python train.py --hidden_size=160 --d_expert=256 --normalize_top_k=true --router_bias=true --norm="layernorm" --norm_place="pre" --parallel_block=false --weight_decay=0.061 --train_tokens=624300000
Below are experts of layer 3 (counted from 0) of a mixture-of-experts language model. Rows are named router (the router's row for the expert) and show model dimensions 0-159. Each number is 200 + 40 x the weight over its row's rms, rounded and kept within 0 to 999.
After each expert's rows: "comes after" lists some tokens at least twice as common just before its tokens as in all text. This comes from a sample of Wikipedia text that the model never trained on. Tokens count by the router's weight.

# expert 22
router,160,230,198,254,200,179,241,154,185,120,215,156,168,268,188,297,229,202,166,148,113,235,151,238,199,236,234,223,161,217,185,156,112,185,146,193,176,247,223,259,200,189,125,140,233,169,196,204,220,200,192,103,259,110,225,145,210,214,159,159,188,206,232,175,165,240,228,223,236,155,214,166,151,257,235,236,273,199,209,264,288,263,230,245,202,283,149,186,205,262,210,218,163,174,224,186,207,186,248,199,235,164,162,185,252,206,196,133,191,252,172,167,196,150,199,259,199,155,209,215,253,220,188,193,240,149,191,183,192,220,225,259,290,191,239,195,202,232,162,124,208,213,136,208,227,176,177,209,129,242,203,151,186,222,200,162,168,259,207,163
comes after: " S", " s", "S", "s", " Sh", " Sc"

# expert 55
router,164,229,212,214,182,155,141,147,139,178,220,146,164,172,186,211,267,198,150,158,153,195,119,188,244,152,171,212,171,259,183,193,215,195,147,177,176,209,228,227,179,180,213,140,226,208,263,200,188,215,206,163,252,147,248,228,157,205,186,87,139,241,167,193,242,188,166,239,121,174,200,195,123,232,262,295,268,205,190,207,297,239,187,206,197,233,250,243,182,232,167,200,139,178,250,243,250,215,250,206,228,218,225,188,277,168,152,195,176,233,166,139,225,259,140,271,182,199,181,243,232,207,217,167,237,183,220,244,190,264,234,236,260,175,197,145,218,251,212,186,218,155,205,157,224,208,162,223,174,242,120,134,186,220,133,231,294,191,207,204
comes after: "-", " of", ".", ":", ",", " and"

# expert 61
router,110,216,217,187,160,210,208,154,190,114,184,155,194,206,161,172,270,184,178,180,163,279,172,141,257,230,230,251,213,229,157,228,230,147,152,164,189,179,237,226,161,161,206,127,239,216,252,151,218,241,273,192,231,167,247,241,177,155,186,202,144,192,179,211,199,148,166,244,232,152,179,204,151,201,224,247,212,217,211,223,220,146,219,177,178,260,222,270,218,245,197,223,101,234,217,264,237,143,199,257,244,144,135,206,225,167,175,201,168,243,181,212,200,244,248,199,213,247,244,298,244,237,247,110,240,200,216,229,196,259,219,141,264,188,153,165,200,262,203,198,157,193,169,128,190,204,175,220,186,214,249,137,163,194,151,138,107,212,229,214
comes after: " the", " st", " a", " St", " and", " of"

# expert 9
router,185,234,230,66,237,201,234,179,185,160,217,233,147,213,174,203,205,197,194,184,168,255,182,147,286,155,268,194,209,262,245,162,240,226,155,217,156,230,215,193,207,81,226,167,184,223,248,193,153,217,175,161,206,97,227,210,200,110,203,181,212,212,219,205,169,205,237,203,203,186,188,147,227,209,204,228,188,188,147,169,194,226,246,192,195,242,169,276,240,145,168,179,198,281,189,214,180,164,239,224,197,255,243,223,271,218,266,177,183,222,217,246,248,149,180,183,191,206,284,158,207,178,201,218,215,151,263,163,198,201,229,210,225,237,242,237,158,202,254,220,108,143,127,162,194,172,146,233,204,248,145,185,184,270,166,172,241,288,213,118
comes after: ",", ".", " and", "s,", " that", " was"

# expert 18
router,204,239,216,252,132,191,198,171,141,201,218,218,166,255,156,240,175,71,203,187,85,223,191,210,215,212,244,213,133,162,158,184,206,175,206,193,165,201,219,220,216,166,191,172,153,218,199,193,271,209,233,196,204,234,212,209,195,205,273,258,133,140,188,145,261,181,131,229,205,197,204,205,236,126,223,179,169,217,176,231,208,209,204,181,208,212,233,162,187,289,167,224,247,262,171,215,155,199,209,197,241,163,279,131,227,143,189,203,141,227,217,164,196,169,264,161,166,188,195,184,203,195,211,208,270,197,223,191,200,195,304,145,216,153,269,226,169,210,247,201,317,133,203,209,168,271,189,208,195,214,173,222,161,295,147,206,163,279,228,140
comes after: "\n", "\n ", "==See", " born", " located", " died"

# expert 48
router,224,229,149,256,219,201,130,158,204,164,186,162,189,230,230,150,215,215,213,217,224,237,168,124,187,190,146,216,180,161,199,141,161,200,161,136,141,217,215,197,160,170,227,174,189,126,212,225,226,192,166,122,178,170,250,221,277,217,176,204,224,147,175,162,243,127,293,253,208,170,169,183,278,180,204,195,210,224,165,135,213,197,208,127,211,206,171,185,141,221,178,186,157,156,215,234,189,182,248,184,267,250,218,195,224,125,232,234,175,190,205,249,244,208,193,245,247,158,157,200,237,244,215,164,212,197,242,273,279,238,168,231,94,186,219,219,219,232,151,248,239,211,219,158,271,245,119,219,203,226,245,145,137,300,195,196,254,280,188,167
comes after: " |", "|", ";", ":", " on", " 6"

# expert 62
router,161,242,224,203,166,165,130,130,185,182,206,166,187,211,131,169,179,147,136,195,180,214,126,164,249,186,289,232,143,253,179,184,163,167,232,204,160,238,269,264,191,147,219,164,246,250,289,245,184,177,217,187,223,155,224,253,219,209,202,164,167,104,207,234,213,97,153,230,146,186,204,179,133,250,241,223,254,245,160,202,226,212,192,165,155,223,193,182,193,204,158,198,172,250,227,218,243,180,225,211,259,197,240,150,228,211,145,237,174,273,145,200,231,203,190,253,225,204,192,280,231,189,197,165,233,207,255,242,219,261,213,235,231,223,182,172,201,249,156,211,213,153,231,131,237,159,135,256,139,209,229,136,144,291,179,214,216,212,147,173
comes after: " |", " 0", "|", ";", "%", " "

# expert 5
router,153,235,238,215,141,170,220,163,166,214,166,160,193,230,194,188,226,180,164,192,168,195,172,110,221,209,244,205,144,261,244,166,217,206,195,185,171,202,223,245,139,179,168,193,270,153,235,178,121,195,184,137,218,151,252,182,164,131,182,234,189,183,244,227,212,211,209,231,191,224,251,151,167,188,234,162,137,212,207,223,271,176,130,229,206,327,204,186,230,243,175,175,156,248,236,206,298,161,199,115,251,174,287,195,183,193,154,153,135,189,180,204,184,259,241,229,238,232,170,213,190,139,210,166,265,132,241,188,168,206,253,144,210,142,143,174,276,248,147,162,224,263,238,170,227,150,202,205,182,166,215,195,205,249,229,230,171,247,227,118
comes after: " C", " c", "c", "C", " (C", "-c"

# expert 27
router,220,233,205,235,127,160,161,218,193,145,251,259,155,203,155,140,221,165,180,204,191,162,145,200,238,189,218,259,108,213,206,221,187,189,176,211,183,189,238,199,176,218,171,184,220,172,263,140,199,207,231,85,220,179,295,209,161,192,168,177,162,252,138,134,178,230,217,225,171,180,241,220,202,168,197,202,286,258,71,178,189,270,186,171,184,224,161,176,226,154,173,223,202,167,189,244,247,229,262,227,198,190,253,220,233,171,190,287,177,210,216,265,140,155,257,202,216,223,235,306,239,99,143,144,194,165,190,161,258,242,186,235,232,236,207,207,188,252,130,246,185,167,203,182,182,188,201,203,164,247,169,177,162,209,197,213,125,193,195,222
comes after: "\n", " |", "==", " ==", "===", "."

# expert 32
router,204,195,221,205,230,202,98,209,190,149,163,165,162,167,204,197,267,209,199,172,223,242,94,172,257,169,201,309,139,199,164,193,133,241,143,151,176,243,207,247,226,163,279,141,184,177,274,239,217,200,205,171,224,197,182,190,201,219,284,222,165,156,254,251,234,153,182,243,202,163,163,127,155,220,234,198,267,169,160,240,257,154,163,172,197,240,187,226,276,188,168,236,211,186,180,222,169,182,234,188,170,212,151,165,228,177,164,223,166,253,191,183,164,223,234,193,235,194,219,201,226,153,187,123,278,201,183,203,169,232,180,178,267,170,147,249,157,212,201,239,279,176,184,161,250,223,165,275,115,264,179,182,141,218,226,175,166,264,234,159
comes after: " |", " 1", " 2", " 0", "1", " 3"

# expert 12
router,166,237,190,226,176,225,198,197,194,148,219,237,158,206,113,225,226,90,219,176,127,294,250,182,268,190,196,186,195,220,179,194,161,186,159,227,199,193,229,216,183,164,180,141,178,191,270,190,191,196,143,181,225,142,268,264,221,151,259,217,182,254,207,176,158,224,206,215,154,143,210,192,173,155,193,188,166,279,185,256,231,181,183,173,191,208,213,180,233,251,175,160,193,147,210,192,223,217,232,283,262,179,197,214,221,220,228,139,195,205,172,227,114,267,225,138,125,183,153,185,186,139,175,228,191,251,217,176,151,185,325,199,277,233,175,157,258,191,230,166,160,229,287,222,246,113,184,282,208,213,148,195,183,228,160,261,204,197,211,211
comes after: " of", " in", " to", " for", " on", " at"

# expert 52
router,213,237,191,187,252,177,197,160,121,188,255,262,149,215,203,271,180,191,100,159,189,253,229,205,205,148,163,203,146,296,189,159,217,270,161,180,179,184,199,221,162,178,219,219,210,215,190,173,188,178,156,184,224,205,245,173,164,156,196,155,215,176,210,169,207,162,219,214,150,175,125,148,206,230,289,181,171,232,154,336,266,234,222,187,203,211,270,180,211,178,185,159,241,201,189,197,251,165,281,268,274,237,248,191,230,142,207,180,172,192,131,262,169,196,156,219,204,176,177,340,149,193,128,209,207,231,174,221,222,303,231,213,191,230,227,179,181,258,177,163,219,240,186,180,209,212,173,210,148,162,187,175,187,181,254,184,168,200,218,161
comes after: " K", " T", " H", " J", "k", " Y"

# expert 1
router,140,218,215,214,203,123,204,113,132,197,274,166,190,293,202,217,222,140,184,211,185,220,197,189,154,216,242,259,92,215,125,200,191,207,165,212,163,194,223,209,229,200,241,169,259,197,238,178,214,278,183,144,222,162,207,193,200,224,271,196,257,149,148,207,259,226,262,208,230,212,261,234,232,253,207,193,157,185,159,239,172,161,207,231,191,274,183,177,240,148,185,218,137,254,230,208,194,191,195,254,250,252,162,71,207,112,217,155,159,230,176,195,169,214,251,163,122,212,194,216,177,196,226,215,182,221,219,231,251,191,181,237,176,195,187,255,179,199,210,187,158,197,270,133,175,136,189,307,151,175,209,221,186,201,186,271,175,250,214,183
comes after: " ", "\n", " 0", ")", " 1", " —"

# expert 56
router,156,228,211,139,189,118,193,156,204,206,261,196,181,328,258,141,185,230,161,170,185,207,176,145,216,216,153,233,143,205,173,186,188,244,221,204,165,221,234,260,228,126,148,148,247,220,199,196,169,175,253,180,252,160,261,184,199,238,218,218,158,175,234,214,242,216,181,226,213,216,213,188,210,165,212,243,187,165,214,177,219,135,204,241,124,383,203,276,159,176,181,222,205,204,211,200,174,168,234,167,189,270,146,182,282,207,176,146,178,195,190,116,159,214,235,217,128,150,182,172,212,274,121,126,197,191,220,214,233,205,183,135,207,179,180,160,253,232,253,189,164,149,215,204,188,167,169,183,241,170,247,202,196,260,219,207,180,208,183,179
comes after: " |", ".", " =", "==", ")", " =="

# expert 51
router,173,238,218,153,175,205,186,167,171,152,242,182,199,216,192,196,228,207,132,183,129,279,140,220,247,178,262,186,176,213,222,202,183,251,160,190,178,224,216,234,188,148,202,178,227,208,237,202,193,262,190,148,246,180,217,227,111,216,290,171,166,186,211,227,185,193,249,233,132,177,234,176,179,290,217,174,255,245,201,161,250,174,211,187,190,256,234,246,246,195,198,216,151,281,244,179,228,176,226,220,224,242,169,182,224,170,75,201,171,174,109,134,170,220,209,204,204,133,183,211,259,238,189,133,220,219,246,199,161,257,187,241,276,202,215,140,200,243,203,155,250,183,271,95,227,163,146,186,132,188,175,159,149,231,111,179,191,198,169,151
comes after: " |", " and", " the", " New", ",", ";"

# expert 11
router,182,249,232,160,177,151,145,130,141,169,228,158,170,222,161,189,243,190,177,154,188,230,144,188,229,173,226,269,140,252,155,132,201,217,149,178,138,228,247,258,172,163,210,170,278,213,264,177,197,234,155,168,253,125,247,249,190,172,198,141,150,142,171,173,223,109,200,245,164,182,218,142,162,222,247,223,227,216,184,206,260,200,167,165,189,249,222,252,191,249,188,209,144,211,254,231,263,152,255,196,226,208,213,174,241,170,147,177,158,226,161,178,187,234,181,244,209,185,203,258,236,189,184,125,286,185,243,213,214,255,198,193,216,197,176,153,227,259,185,166,252,201,179,116,245,146,126,230,165,277,177,117,154,218,169,226,231,215,174,161
comes after: " |", ",", "|", " and", "-", " of"

# expert 53
router,229,236,210,91,149,217,225,170,172,220,244,134,176,187,173,154,203,201,213,184,184,216,122,256,180,259,256,305,181,261,172,163,187,170,121,223,208,136,189,249,195,183,228,170,197,196,224,218,222,227,229,191,239,204,217,207,216,180,241,173,232,195,234,158,203,238,235,243,168,105,195,209,122,225,296,204,232,230,179,247,168,188,218,170,119,211,284,201,178,258,175,187,166,201,211,214,202,179,252,196,251,177,201,177,202,172,198,254,135,240,169,206,126,118,186,211,181,221,155,281,244,234,157,171,168,128,221,214,246,219,201,179,186,245,217,83,189,259,207,205,156,220,202,196,262,142,196,258,249,264,140,169,222,261,169,166,177,202,200,195
comes after: " E", " R", " V", " D", "E", " v"

# expert 20
router,163,224,177,188,226,185,136,181,188,194,182,164,192,212,137,133,207,137,224,159,201,166,160,197,274,225,249,236,224,186,177,197,188,266,185,188,133,208,210,197,174,119,165,181,273,177,260,238,164,182,141,184,203,173,203,216,141,230,165,185,179,216,133,112,252,140,254,230,233,228,207,212,226,274,255,247,231,177,135,140,212,204,180,216,238,247,278,218,194,166,197,214,171,194,298,236,198,174,230,166,185,156,210,199,158,147,218,187,208,264,88,138,157,211,205,221,179,252,182,222,251,161,239,157,258,211,225,221,260,237,248,173,246,186,194,167,217,262,146,174,206,232,270,174,216,243,164,194,207,257,189,86,130,221,175,263,211,222,227,187
comes after: " the", "-", " of", ":", "|", ","

# expert 21
router,252,223,204,164,289,182,173,183,191,196,199,256,143,293,167,189,188,178,224,208,183,235,210,140,131,247,213,217,213,231,183,149,163,183,174,202,165,189,208,214,238,117,157,143,233,191,240,200,225,219,211,188,219,183,187,207,196,184,228,221,202,230,99,199,225,159,170,226,203,175,273,161,131,212,236,208,249,227,217,165,203,226,85,201,173,192,233,182,210,178,193,205,185,191,210,270,162,171,273,240,194,238,212,185,176,185,187,164,183,196,158,118,157,211,179,336,196,228,177,298,221,163,259,167,255,179,213,182,217,254,260,231,224,149,198,191,249,194,159,144,158,236,249,175,243,122,171,220,224,178,157,123,166,211,152,160,168,213,324,183
comes after: "\n", " of", ".", " in", " to", "==="